config.yaml
balance_loss: 0.00285
qk_norm: false
beta1: 0.9
warmup_steps: 200
Below are experts of layer 9 (counted from 0) of a mixture-of-experts language model. Rows are named router (the router's row for the expert), down (a neuron's output weights, with its number) and show model dimensions 0-127. Each number is 128 + 24 x the weight over its row's rms, rounded and kept within 0 to 255. Numbers have three digits each.
After each expert's rows: "comes before" lists some tokens at least twice as common just after its tokens as in all text. This comes from a sample of Wikipedia text that the model never trained on. Tokens count by the router's weight.

# expert 11
router:128143068104141143142171138111112133126157172099115131171146104147176099159123098142100147117106124121111155131140146143157097172098079165125117107125087167148158108150142138143129109168120136128128090119172103196133119151157129113132113115135155164122142120151152143169102105106097137113100134109127159117116131134104125123128107121115090179111093123112136136133165132113141141150108
down0:121135128096152173118166125141160104159115160116087151158152133144149117163127122097130119116124138128100124116150128118144137108147179137111133098125134119137099115096163148127145125141119129123127179076125108138120100130122148125100126121108143090123092114111129129133110131122145107102104082187148114157077141099163153112159106128092119122111136089135070150121094156158181107176147
down1:100177142098137140121094088165159163092103102104087110103085144151117148114093082126117141125119116157127127110144148129136164116128112125137175146160138094139113130125123161064131122139126142107151114134131091118129166100118149119156071120154166094122144105134108154124130115099102111116114142119079136142135122131128138197148137133069146163100138155115169145150127080147121142154120
down2:115100111143142155135137159125139133120146148124110161157110110142153142101124138127149139125133115126083138143124083138111146113114130146125100128130109162133141113145096128152146177142109104101137098111117158123175131135141177096107123133172114200145101137149108119142123125149120153124139109148143126141129083108167122114092131078137125111133120103113120110094069074157122160140042
down3:111116109154107164151125122142127145098109089114119118091161098155147134153121130143081137103157139115133147089145201101115092121106134146123100103182151181125142131112180135124148196154119157134130157133111137125149179109098176106148138117102078131096082148138114137109101094110111164138101114156162130112096102096105144121131128103173173116118113105118119117164122124153133130105184
down4:131122114100137126133123130073136164145151106143121135135130137111134089115147154100136142157124134151109146117168143147127100101144145120087116138107139130192135176110106115148127193098157121103139139109133105137139092121124118068138152141131117140097109098153178156149115097143138144109120130138130092126131137124202135141110134143142117073130131113159142080089085141122126114107140
down5:148129146109129144117144130069133139143137122115132103132126153096118122110187136136092136101147141117133143138133134103120165123154113119168084115114156148126120114105091130174170112112123141112114128140158141124119164104090116104129121142084102177099139127133160163136125116148108135168124151141131141100118188166109095085122121105129147126117135146104124175085098065086124100176207
down6:112167133114094169128110149172096093151136088112163151173097166145183146147094191134123123136157142106129073173098136178130127124090057118123088156141101132141161096116140108153161123115127111096121141144155107105108129139122112113101125086110093151118151146127140165127139106124089102109113126152129154157115098116112129167110118146093128117112143150082134112131116140137149075117185
down7:129109115148143156157122130072147134132151130177128113143130107138130174092127147109089121140141118144131143114163148117129123103132115136125143156157160118134180148126134081159127162149153149121085140122113122146102111152140087122149175061160153141067127134121143086119139131101149157114155113105114123150102121131121122109115122103136144147147141130166141113124101092089157088128157
down8:115126133137171096120129115149152125141091130148138124116102114158100121148166100158129107158124124154116127114104117160110118121131157114092168082138160142116134139155128126115092132162109133092119126115119128175119080156142156090105144170112147120156122125142142117155114142089176159115128104107097145137152111120131130083055094122135140155153125152145087143145113089162168118132102
down9:090097121121110133095124139158164122123131092121125117098103123133160108135130129119138123095149135105157103196131147123127158125128208119118079099067142145152107124143106144143121105106090146155141130133134136121135120140145110130129127122119120130135088152138103095143109072134144157114113113112111112156135076123125131114138099099117161090152119159142160129125120117163155117071120
down10:116155147139161120132146152113151115116169129099179123104146109132103132154140127120148107093107176136074125107163084105070134166098169141166127151147114167097129116203125140109106152132149173118087127117136115133148148111140129182084170158103121133118175122105139111141171154093135117147122142113147129095169091134112126103124130149116104143131122114114138140193110110093119094077128
down11:159123146172110136141129140135135110150148118121148113113099091070077110153129107167116140091153133120129119117145082115109116181138143109104145144106124126139044142151147126135161160148082110192103123164129118144129136120168174148121093140162145168115141128114138170151152107125101136090137123121121158153120150153134141125133106134139158138102126160137151122111149087141112131138142
comes before: " the", " a", ":", " an", "=", " also"

# expert 8
router:115137133129133149168134121114129180100124120110173136133123103162141094131107096110153097167089107169133118083142161101115164109103104171137115153164124131138165157147145123108131090143109137116101153151162117146170117100125130090127159111115154152102129151135110137116143119117089128090111121084146142126130091127114123173124074092144097120147134143130135124139151154132093112119078
down4:107163112137121142134101120097167108185122124123124138081129097133110148148164124134182160095148148125131104125126156161131109144132139117131123134137160136138137131113123129112139127153084112107117119128122128100135149138092129107163115134076139115161077120115100107099131135137098140127096127102119110143157160127131068174131140137150129155121126128137098146169153134120083100120043
down5:116164167120101117092090112149123152152134134128094121115127124094143135137096138134148134172152126106151107187135109175146152129136103129123149096092149121111137136121145156117147152117121110164164136117133101131130112117121150135118149124107105122099153129148144144085122143143124123131159119131137139132140148077108133094123135143142116135100133131131093127133066105138109113138148
down6:132122097133105141116085134144096164115110127129135133106088138125131130145119113081134104144129117132144075127124141109139183139089089120148108132143136121140167079160141108147126171102150111132113167156128130152103131085129162122115134122128122153118101117106141137145137115154116141098171089147113153144117118150123119146093133170097166173163091106151091107150161102144096141118140
down7:087156120141130132113132129124111108127120118102141116099162117084147119086126095154094148097090122128130065118125105152141158135119098145118128165156133141086144099122082107115137113142129139115087175135133147155097143116136176153182149124157121174133116179154149165101182122170127122116143116121142127137148138125135139106137140092120107096115134156127113178110132119137165155130172
down8:071141158145112109106068128184150134141160125155194115104116153126139167177157143132136108106123099168109158138093158145170134121118159124100122109120126149127169136121148143107146152148105083145130083124143150109095126121143124137150083152137118136129173114148103092153137166124095132094122096108135117184115124148120140162131178133147117155123128150122105123135135100108107142112071
down9:166145127150187197138158145140086130141145130118098148109133129158112127115127139114133133113123090118144125120113117130120110201107134137134133116109164114078096084131152152132162142125153120185126158116131105094149134077123086142157149129101111146117125112156113113075124111136088125143089106095104130120128112114112116140106111147092111109141109133162136103115123108101088165147166
down10:131151142089163150101154078103113189131126111124132180089129094124143158141106141113149151123157100092164127138146111119136112140155161129105081105128134108137107167123140140122112154145125133131156107135117152124117093124129132100161089136137130150103133130113168130150112127109111134133122134178084135139096144158106120134098155146100115129082084170140089130129121097140081136096108
down11:139140150126131083113126128101130135170143090151120160122105128138149115122100165129120078159172123137114101108099133116136132124143137145132140106151155120084116130121117121081093109094134169124115095163143158103144133121083111111168157074110145095116120125099166156136117126168109128130118096180150131144177127116167150116112118126133134126123122144157106127131145135140159124124147
down12:104112161144167110158123110102136149149141094152101125132123110132147128139081144120167121121149145143105149124118118087149144127152120107122145074154106124124148155169150133124119116083198110182119158131120161127097128110116138121131156119147130118173156120136192129148122103119111113162110110160135092127167150113120117141131149129131113117138081151107116157117152104126106124147136
down13:176136122084074113138116112127150138151128142096120177151156139099152096139085100107135110146111086133100149112116145147117169121164120064094131114120145169136147115133150089148114120173108153095155111118111133109140165148100083169114097107133136159132126135132144142124130172167136125098110151100133156109143148139150151131127072128071162093109157104129149120121164134094180094134128
down14:156118152124099127121131103136112146129110086129138140120106131104116117131113133094136128095130127123130138115119119080093142114132101136127126170155131138120161162135111136154167091106102075084112155170117132160131147175106160119117115101096167183101144148128135106071084131106116141126116134141144098117178144105156154128078117087140129115125138101142147108126087142159126157158091
down15:117140146087129105113088113121138159129096142115149111112145161100101104121092146162141133129140164133103147090129130108145159146136119117116102102088131157139130129116143125122119099108148143157109135161136118132124161146112121148107124113148127129146160104113119127195110134120138163124109097174156133108107178132139116080115143157145102153188143138117112158115084117152098102143094
comes before: ",", " |", "\n", " (", ".", " and"

# expert 7
router:161162097101117140094139174143134157124132146125111144133142122164149111144100122118132172128141156117104160139116165142118127165136163117085130104155110128145126136130180135107119131143133110102078106123122112150155123106140131100123120078107147189105103089137140143147127094129141103117102158109119084140157090136150161144096082122141089113120146094120133112151125163121127197120105
down4:110113128102131164166120121088150106143123108168137132129097131087130148133160155076120106105132104160149141145124131084143134100125126139105116098179155099142149090157121133104138163198111138149122119114142153146145167098167085140076171168128146143121165111126144156128131143143114124117067078122105169136108138139140131117099125130126130090133106103167098159092120103142180144136137
down5:096092124155152121138132108106082166164116122176104119124137137138162113124135130165159113187141153118174125117143124143131097127111151085134147154121094131114114105087146110095130167104148115107124127132128161097142162110137127105143158084105107165135108188172122131162110086097114168093109138080129079102189107091126118122163125136173146136140123137154143150157120140078086173108138
down6:097125120110086093155129111135115122098100163134103174151169162134124132152147141140185158137156110172146110167169100134128111127144130111127135109117121126104144100111097129072153149154101111092096112101150125152125155102140086131131163090118145102107108108141117146157128166186108126178129123115170188133156064139109155136116149161137140125124102139128119141132131101148159134095093
down7:097140119107109165115137092106160127150080130165105142101145102142128133101129164142149155130147123155124076111161144116120152140112129123128131115150131165068144089097114107072153132121152114156134132145108131111125093138159065169099124103159115128114106097141129114124116113100136148180157122142133164092126129136099141105121139159147106164146132140122143167139113122139145177122126
down8:116095096102100119169132112112130156146106124126099120135136104152129173138128080125102156111124099093124102088084141129124135137130109129129147183163134180152120077131132117134146121129078136144124110109138148121100123135086115149107092140142099173132147080131085121122159099125110113173109130149142138142119140126128135099106117168149145131129164106071135106105136122130120119133166
down9:140103125153118124088135153122159175154084116116173090116132116145127144108104105106148119096159134157084087109151154144140120108134112175153125116130106145106155111142119130139109167104116118120150118137077120057156080100117170170152160125122111139159170141070169156096139091091133142149136120133108146108146083133119159105158090126114169156102126128151126099160112096180131089139085
down10:167087094126126161127162122155120116137138095138132115109150130169114146168129079126074101116064154107127106174144118172065103134144140170113113155101130132160119153118128159129150140100113140132126120132096137133091176145136126135113102109173118164164083164143126156123120128155105116148113100136136108107103115121130144107154142094120160118113183118157101113148115126089135129137146
down11:083159123125121127163153137121136111133132128119131109141149100127093098158148144128153117105129117102115136155101120135070134204091113124094122112169142108096154140111153133128144119139141140140066115109100137114165144124135144142153122117124127156109115130111091150141125139144145136123132135144174160110094034098127102145139170103142091163160115106145135114151131147157145095113087
down12:174088118108131142076112085138147099117156108146145164117134143122126153144087107112125101159123105126125099125118133092143146159115120108106151172076128124138161117120137141117154169091144123067089147159126129155110161096159115115128127101157169098206134147133145138131127120134147140100110151138143136149124114100153145118103097093111130166158161110128139145145077143109137131174137
down13:164123127170140121138132119073084099116119180141119144113114111096125124142103131130116162119147092118162152143091130132109144094138099135109133142163169149110093153133136141088108131164117143109105120111156138130140136093133098158113146105135127095065139132157147113168215129141127108115114133148110116108117175185147146113144137127120122130130090168143160110085128103130106084096132
down14:125172102108156124123184178110164171144158114114104123171080142148099128201054130110186124145134121135111106118099112152098113130117106177138148120134115118109099112108109108119122152160116165151121120152128117107125094157097111157109153150134112122160153124134163122088158114106127144145138098102111130112135130128102179085157111177118112092132131121124140157113141131111126174082090
down15:143117139152153117164112136158104154140119095142119098138100143121127124099125124153135145114114116150161084106123096101143142147142142134118146087172112128146140121091145144109106128073125143136127136135115129106163088165126147153130141138129164125161164136117127129120147087159128114173111091104114131166127110126120140099120119092111169095172149129094102135169133159075178135142164
comes before: " of", " in", " and", " to", " for", ".\n\n"

# expert 3
router:105121140141135114135142143152154137131101119098122184131147113135165121105100124097116141114180143121111166172110188122129116134131111177132168138165076136123181113107177141125160100128113119102089099121135114129145119123113105079144080123120155153112121140120141105097144141117139127117167150100151076176138111132143141132139098125118090160145138167174148095133181148130106154131084
down4:146133116165090156134114111140124127131151095131132156139132152118159142156131131155090123089089116136157123103088101196134119173131084131116082161147146145096130100098182118146131102108135114128152147130137175140109136135102147110162107146138096111106146109144148128147135127101081093154125134136110127120092131166119169125113149161089137150143126128102086134164141149071135115126162
down5:145140150135111126088112155144106142102154116153087125133111126140162147121106120129087153153141119145143137147119130119139131124154114142135096107161124152069095063138164135114176101132115146111124131101123134136091130141134091142150094143152091097122106173122073140159152120122122128160109111139101090155120166136145099121151123146096152122165159129134127111106096121132116116162128
down6:107101078097130129119155109104107173133138147091128135128109171131128118148110159089125099123119140096112117104131101137163096143119158120153135147105121176158128133151128139121124127114116082116131151136136097103110134103141104136152171093143126140087147108123149121148095117134114130131173106121123090123186134160133118156163144110112140114091127087112129102087125112140153110085145
down7:135120104088115136143157136133092097143122138104132127120094138096155071111129125111135156123095132131084169119111129122103141063135091084087144101130132140147083128132113104134111134148131141142115116137106128113091106158139111158175140140116116131136117172154128160146110119103079129146090120107110082110062132158089123128141128139130079148141091105128145133142107115135167132131083
down8:157121147143104114112131137172149138133095107126137109129142137150166141148154084140089112105110160124130137107095146121115134106141099108160093126089096127104125113095169117139086161141141117111146157127127132101138134123124143134118136086151067153099104053161079134152121133097135142134064126180154130134151132131126144112097103139145123163145134104162134098131121120140132121134085
down9:083117096090151157103131133111102093128137101130128137136130130067148157123142131120150120142129150140166130117130125130156104141130108132147133147135147130108153096152146133125103150122189141113147119091107171125147133121095093142135114152160112123124143156143097120118162139109112124140140121121172129137126106149163129115082118098106108116141121143105096137100082152153156137080222
down10:133141162120129137143082117139106155163119116114148167130087086147131140109094076103097133145122117111151120153136104156107112181081151143162094152133141136103130110134119115122111115144089154114128147188139123131137180099157086141135120144129122122123141113163158092103086134099101139113091141103120127144139103102126175138137138139123126098142107150122127103093143121141085133165042
down11:110138107116111098141124142098172116130130142161090126137124154130140137138116145117130094137107117080119117090153150151111137145151115147135155147158141108096123166097088154125139107063167162072186156121128138164138177106082129126121108158124113133123092087095101127119137102175149130110096136165092074118130117115152128078145151132128154154119144125120142171101167127131116101105145
down12:146124138091163067106133078155100136122127128130123095112169151117123104140178145075127131150172153137121201128102121140126138130138116119121129126087150215152138089157173153106125143116129150122110144118154113128103125138120070085131137141132160117158110177133135151107115137162119147139139155150131135142098140173101151119130104089119124154124131168108091102113103117101146152112079
down13:169168114159136148125134136171108130115129162124146109115120060102155114124130078138142132136125154131143107068108132138147119150134156106111136137133148162101115158125133129105128107120133103128149124133097123112125127118148137070062106159134074144139108120134172100159128114132146172126156133071144133143107101129114089128130122135145130092089129175108152128134159102118153115149114
down14:143127100168115120142110128128075116135113128144124125159141157169110184141103137138099136145150121120129104160123129101133097135161156131139126118101136121106146129082145113110145150143092111134135128140139127115132121106126089156126091101170112104182161113128121137092111117131135136173159119111126139146155102150108158133123156126118157149134116135111163130107124153121137135127134
down15:161139177151135123156130148122186091087116105117145139128147144120117063127097150133090135139149131131063107115114139169131124111153170137177132151101142111153107114147105102161103133089166101127125117123125107152153114140156158142099124138107075097118095152098112134107141123109127168122131161140165167174165121108122123132123089126138124146112120077105118122148108131106125131071116
comes before: "20", "19", "1", "0", "2", "3"

# expert 10
router:162106105129130119198128125167134142129089104130129142149153146165127091120128124067126144104141169161102110122135148106135118165128120128124150124120117139186104120151142126108172102115106107095057119097125127156146151140180144094142124103141129140132105108174110097122106138129134131135110151138097112139175097138114148153122095131125141135173152119117155123144120187133083167124108
down4:160153104108123152178129123152120151116134127132099121126114177111174122131134148150179122138136159144104133106118138114142159133164104125149102144125131109110141114125127132104115150098127139115189107123127125146150114132111125148095136120130093117100157109098055078141129130123126112103117136145142103179089166124099123122122136110120163139147131123139119153077150143083127154122122
down5:110146120122141113099099143123180113120098175110108119146118117075181146137166136155126146136125117126091111148133105143114120111085112142092158129121138141187156118150144112164053177127132129116138140110122091131125072095137149078139099139115150073124142145129051123134147148139127116106127085122118129154119129155153153081077131094130139140155134148123127175166137130089091124179108
down6:093152112107122145131147127103145091160144116160168131109133119100139191128162100159112136109147138137137155152134076175120119129153085176129135131133137143115109139132133149098156103143115118144128142137105126109108114056116109114120137106136121117111121140070146134115138121138135111143107105118096112070124165107122133129155119080143138162119107176142158103198162125109113121157130
down7:120110148154116145149110137103109114127176115120147140102110125163110184107117108131114158128158092099100110142133121161140141135156089154130112109138139062077160131156140155050120194175111108134138139141123121138141104188113156141135147078152139093124134140118112124111171149105143113126128111086127107131082128064111145132118142114154142109095122142101126143190115126159140136151103
down8:138152169151145089130141155152090136141123133141135091140081149153106117127112104121166104114153160099120103133103137141124128159128115116130121111144142158105126161104117119179093111103135101118092145146132187152135142085140131176129142131125095070147132069141099129103151112125129120141112131118099128126145051105134161124119133083134133137096158122129156144087135100143093168138182
down9:147148168096155179107144131101133087149108112130145145087107158137161124129164151134138135150135129143130130141145096106128116163139094127108129115135102102128131099110112200189140151126088175107131124114092108112125092124148181134125127123089132162103120095124125101138144091132109109132147166124119109123136103152162109119174126170123116067118091080122151114183104095183165148104120
down10:125180132145110117126143100118161112117138143149118123147141066127118160098158116182134119094104140143165129089142107089162150121126115134098119091167104090111098124145105155096134168144147129142178122140132115177119156141135119135128104165121138116138096110136096169123156128155153121143118117132107156113138122110114139172147114127140139137143139099144122085111101156098131113128092
down11:126158107144154164132129137096127173106117130100133093171136161102141078119114141131118153143101094142135120097119118109113107141070133148131150151085110138166107116130103124046139124153150134103144158096133127158145147112119143101126096134171165134137160160104138124126141139065081120126142151152127128130116136130163120171189122149146114090148164119160085120130158120126134120110180
down12:146105156159174113099126133141174143152122142138123108154130174090161141130143107125109094148135110101157124134141138149141093127170125124080099097140127132172104107118124111156136112158122073132131099155155110088117151167129128135124114110116132175163100118087146121160095125137084094137102127143105108092096124165113156111078146095168176148141118117129062140127155138097121163123108
down13:134109125159126101107144111126104122128102125144108133132120102155136120117162102166148128130107159124110116145168150137157144127126142100129132101150183129154152137122096140158196110146127134065122098152126119121137134124123137139081103134150134141151095170152165149164137133106117117104107127137129123150128134134124108087143121146127196124131148099108116109132139137140077158134157
down14:110156134154132124148105096101165147102134135136125126122191136118130148157131130122101126114153166142122115171161175128134103151126116107142132104125073149119123078095128117133149127149132139145120083121140147146161088093103147091126140138198114152139148116138137093128097113161132134111125114106121162116124117150154151116176108151124080105088153156160125197135078133127084149125144
down15:077078126151138108181068099090139140138109130132097122122143156130179178127132159155102122158149118126139104121138109112105150115112119106138129117119120121083148127147143118165118104125109147101112106112146144099126138100183144092112120119060125120115160132138137160131158117114100088131119149098098102171101163136106127163162159130161126102184159156112078125157078130104101139112135
comes before: "-", "–", "==", "|", "The", "==="

# expert 0
router:156148127120114125176155104127104156125126152095116126115120113126143113166151124101102131082171098117185155139093114123127160163102119191135141109099098127129136137132149110096154103097117137121126096111147117146127157160108147127118145085118128153147101105099107167139107123089109075122081142128119137172165140157084159115099133096108144149115113125125178153147119164131103118138090
down4:104136139095157115093110145125111138139150141094140098148158112105126110181104143108118139094063129158184093119131135204119148158115113093145092133111116105105147116155100092121131137137130102137167113140140119107132113129153105138124108136103121116092107138114102106122172158115145128094092088175133103131125095129102151169082076162146152147154121127115110130178157117153112121105111
down5:094101109126141089119166144120141103073098112121108166145144108106127125167150125117145100153148095143151142166087106133122093128138151137111152117144119144137096170103123080093113118119082153114149152111121152131102123105110155114173148117162114105123116118154136137070102104063134133102163123152143151125123145124119118119140103112132108116159100075132117130138109150132153144153163
down6:132127151143123157117160123116111122152173122159111127103161164121109094126134168154135148087133152110146107137107113146154169136093167163123131152121139129138132131107143124138110135153090183143107151086119126119084157116118100162120183118102117102117146163135125103185104101119084135121123130097150106120122101085108125120129138147141108150114144142156153101124107145107137139135121
down7:151122104116161128170143088145109079128132124150151115130110122134138152120109106138149103139114157142176153108101161109099118121117123123125153160096139138155138131164144134136128105125126137080157160154154107104106120099135128130159105144130112118157150160106155126126133157137120147137155134087124154121128103125108099150158108142109117109095157130124136098188099115140139137139168
down8:098190135136123139153131173126131120128210100152108119124167125120166112137120148147141170131120139113138128150120089106148118117121101115115110130124161127141135128102098142093124137123108138152117152156130153163088119110128126104118141157106141123091149165112159134172160138109207114092143122134147103156142145171107157157180117106166139106096133131133139137170097170142169114143130
down9:167122099101094130130167156133132174129156120138136125096118135102110148157096126098177128162114103141123118136120131143122130082095171103075123174119163211130154123119125140078175153131128158131152131128101117141141140158116125147106140124146096119131124131125149050158116098131133134094144172131100156152089080157151180152115129119093075148118144093119112098157135098148131105129159
down10:144095109153171142160104138126125122142102134136131126124135111121144149155122123148155157179103116130144136144187123109171125124132119044179159107124139126146112153147133120128114115155113121143125106134126160165129086111168110102113124142114101124147134161095174184133112128148132138104135116088147096151167140111136139159115126133124129102137123112115101150142110080091106087139071
down11:065128107165141144138099143137100084115111119128124137089092125122139124118125133141105125125114157160135128129121155137131134138141135144148110128147141107109124111160123098127143153137123161150146106134162153142083171157107122107119114128108126131112163133191109072139116114121150089140155148095097105091115107134118138138133116120169154084133164110142114118172101112100116104121134
down12:141102172102128135125118164141114156130130119107146110125121139187166165080141111136121098132132102118151095115183123123106091159128110141118136140135091116157125134131126158171122132144118173149162131102112116116146123124087155117128108117120098116132131162152082145109161147098150100172150139101129117138146120075154118115098126088154158158120147134152153150078127096125111129159145
down13:128135098125153142155140128146135145117121146131158164133154188128118118083135123124159123138139139133133131125175120107159114136119134094112137117146129164130125092129128146106066086066126133139191112153162130132126097156115157128127097112148112162144154162089102144134109136144159128107145132092088160114154117115115077042117153133108119117117088127144122130139104126060106085116071
down14:065134112157179122123141135105144170132174139133115130096136117110116090113163161122176143123125126106165135161114150140114145082135186150127121117072132101164115125119111107083161129125177130121146132104118126129160142146139154127155139113121117099155093151120141162135133119131138124120112113196114151088119150151100126160110119072101127151141120133168152137125073106120130093123151
down15:094120125120162093173101098075105091166175134170143120129112104130118124123069117152147113137125150125140091145176083084128129137098142139134152154135122093104123119124105166171170125125150139162143132142142133120156152093130132190134136064163150128125122160156126162101122138144122116105152153142111134157135089158111104132127080141112157093133099165103097095121129174160140165145128
comes before: "|", " ", " |\n", "==\n", "===", "==\n\n"

# expert 2
router:164119085094154131164191157156134121089092168100093148139142129148159135163115093137081111104107165111132132130149141134152106134148156117103105065135093165113122125143111128076138120132141102144094114131160075144171133140129147100143100080114150158138146109149137110155087089117086128140143111121112175123109132137127128137137104115111127146103114134124161146149126137148120132138104
down0:165138147120118090133107122127156140153160090133093080096109097127124167136187126077129145139132146127131105145129153101152158112100114119109141124132142151147116123150121117121142134109114147174147108128090189190143123114137100151156130141119107119108131126123147177110153100123097153089136050119152156110143159125120124112169101111143122157106155103143126094097160082146124132119169
down1:188143091153092088142129144118106109078086149115165186161158108106099165148157175162146132145145118143135129127123122157143119169106130079146105097162144142125127138087125131136174125108133112108133129088154126113127142167153158085122118110147082148088133132097083161118141091151122112122138087073093110134130095138122111123118112101148111106119138102137129130120115113117136107167190
down2:159158110120131131129161113152158062109111130126125141153137143137113163147142115107147087120137099112100131165080114109123128108131135124132085124129113171111110183133116149120131141099110143129114134152157106139157128132144139107164153129159145124114145141144141169134118150126096159136094145140117142083089149153111129108149103133108147136097133076087134142125117133137183140138255
down3:070112102108129140149106134102156116087144156117135128081133144116104124095089097116113130141127132106119109064067100136119135123111109161114090144158146156128111137153186102146117163155136154118114125137128132119143157167135140125137135129123149101137129106120114136150115115100155118144156139118105122090104167158120138111131134167138126130145121185159130131101141115125157177145032
down4:156140164128080117157114167128128119131119121154153108091114123140128126135131102131148141139151102107128110147107116138118174135148119170156116145134139131112147140145133133134069103135127114118126169081103125155147147110130139107105129147071127132086178176151156111150087086151099113110119119104148109083149143146101115147167170143125178125131122158114163124121167152146184102113130
down5:163161104155109101091148132137110126087125123129166134129137114157098196139137131097161151106121129151110122089114079134124084147116094118104093124109131115140147108109162138123094127110143155106176165162171142125135134162104144149120139071135111128111123133115152137099169136126127120132107144174098100135125085099116122131101102106117113093093100085149134112158176134127157150137092
down6:141147081099101121111104149112124187150102129142127181139150097095166105126119130134088183131115156149115145161135129134098109159080139160115111131140123138128078102104112167098120120123112124124118136157101125106177133137155128142151111143090142157145122091156091138122136137157100118129131153124137135065120122154122109100146121156134124116104140172115153119141100129093142135106176
down7:142133163123118132137153131152130086134126106129119133174127121135110130168181112141137118140103142090125108149161113123166158153156136138120122135130138153137146119085130125109153106127150169192166120141124096128100099121112094161112137117146091137155133132099109129168128116144134119120153131081145101153106168115126160159119121067155113155106171133184115125104108084123180111124130
down8:115108121100090188065144139119135150120075152099108119122128115117088099140148153113140124098166114110146108124160094174132109111151114064118119129156111145127099064099132123128148121141123188123157122120174127134096144086117132125118132149154128170127124124135139129124093112126124160142138123161139105108146087107098077124119148140121092132129091114121125104133164112070121099116151
down9:122130100163104140129122121093177082150160148122123097125109104114147126169183151098075166121132128172109097145124128101128093155085165100134149169110101123137125082144138120132155126172136140096153130098143164125098150139124074113121137134101135125117117175128114132152107132162153142108120130071140096110146161127148087114162105092141159178135130096132111123095128107107111108165136
down10:150208156128145103113128105134095131139179121157107156138142151113096150109104110147130157124116145134085092125163112120112145129120129112117126126149155104138111164097165093165150154106107145135164140122119153097067129097112135113097113122134114135111121113133170120095147152159133125083098132102119155127133151103119121139138103143127159144127127157173114160147098133109109120159047
down11:092079145107155108126115171127102094159138108135069102147147125144169134174088132157098121139149138156139137110123100118146150123126108075119091103109094131115142081137160089147138135137127136112127140133113167149122058107141154142132140109105129149125139109130120110150118150167127158128174141109161124129138116103124127128105161115127122155109157144106096119096082129093120131125121
comes before: " the", " a", " to", " his", " that", " he"

# expert 4
router:139143092109115131125149140148132150108136101141107140166109124147150066112128151126129127124160154114135169173144114093156174180108103157113120136111115106138114119119111154105155116125080127090130116148140125172129106142119098129130123129129181132124165092128105157144099122113125094137123142097092145137127126135153115144125106092144116142124126157187115133118114161131091169124086
down4:153101147128130152143113130117133173114108151103116149107129140180087142129144122154130166148092115140105103149151122161156161142135099116121116110162142128122144096134129168120130098086141158107156145120162152126085075177144146127141128102152133131122075168170145116097222132128159166110135113178103120120114162126129106115130138144131121133123111163111128158116109095094136116120124
down5:126136168135135139139148135117106148114174090131126100149117120155130104129091140143144141156115108152134103123158107115137095119136197157143133184082100117131132103130124093068125102119137109129112099097136108130115108115170109116122117138106118120129145111151121161102146161120111122126117143115161110129143083126137164134134153141089169108137118102113087089146102104115192127083133
down6:115133144140200129144111124095111136134126112118098127134160119084134114116109101152094140110083108148134091157118125158137120120160140130154106159082085157141132129112135092137144117145147176119107069104073140099115159109148139098151110103120120108097134147135162156151135131136122124110124132142116124159112162133121137162131156181169133166134166164143116119084102098077091117155119
down7:125097153108121129154133129106108122138153165109174119139115135169145120161113092151098124105090156106119117139141124107077154134123143090102148102144134133142136151132165134090071135171130117111114127147121119136144124143126120141099181152140103107098141097108143118174121142160108133078134133124134144147134170114116144117199071124089137085146139115106072132085122128144139092116147
down8:122085144133102108113168150141088100112095146162140114111140081138149101093128117107109144147162099175135121161153112146121093099114129129144119171134144135112076121075133148138103160117139128132143151121132105132099109128112100165116155133132111117139134107133145128117192126112136118147149163099129066158137150175138145143114092123094141112137134166139062161144141140123114092135123
down9:104153115155120125102121124141163104114144148140130119117117156154109154085125109130100146114109143104092152137138142181145141122111141156167123138123104108099118140132131107100168119150171110120129206119133152124115131143179130112114081134179114109157135130111110139106105166123146114169122119100132146085119113112109097140085100109110131171102124080125144162157140145132176117125090
down10:123138154133146171137100150093088145127124119101131116134111088135085072151106172130092153151164105106166127116114123127114131144094072114133149149122135119130152120120123096114107116144138158112124128131170127077090115121131122125114126173143129107150147088158097125109134148147115154143088093157087120153122116126115104153140139118169081122128165105101094149135072135167120126115057
down11:100127140156163111131096057154121148094113159159120082088156174142113170136112116169108129123151113109111107113116112123135126118114135178142134164122130108128148101135108120141128162169132119125113129176108133135139154156166127118160129099135094116090110120160143166123137139101135169155096169146090137122095150133128108145121131074139114132139157137113121089130093139128099106129184
down12:146090125153160118110131106140122127133115174182132109107116128134131108180098123134120130148104112197137099140176123167113165101131112117150120129133160118121191150125142132142135079110162131100131128144142104163109140140155141098124150147122104125133110163103109146080154127105127134109107104134091131127120138157184130147109145148129150153102135135127124127104129161151117094149199
down13:106168103101173117166140119138128110167117144113156149136148084153137155146147160131135141120093146123148156137086119114129129129098114147084129160117116135131128128074122082139119144117166179158126117136160178132109120121145157118125111113084177127116142091160090158079131109108116127119176110166140160087125090130105126146055106141102076151157131124118106100108139070116098098148103
down14:116132141106105127122168140125059120146084135139143122137151115112101111122140153137093122136159112140165094121138183110154143119088129103144112125152130202107161131154155133137179109159150107063119112105081097092091112171138107112154120114141155095122137127136107107128147137159136100142129094127158133080154188127131102137106159128160090131135115137159095151161113102091103117152133
down15:151124126106109112168139119131134101131127078146107123081149123099171136089160130171135122104120135164102129143086122116126147103138156169122104098150130119114126186144161159134125114121106149132103100133139140140196114137063112145126159109129100148121121184163125120080120130135099124112111134116173124165128152104105123129122172102140125156100118146109135107165122078114136153158119
comes before: " |", ":", ".", "\n", "–", ")"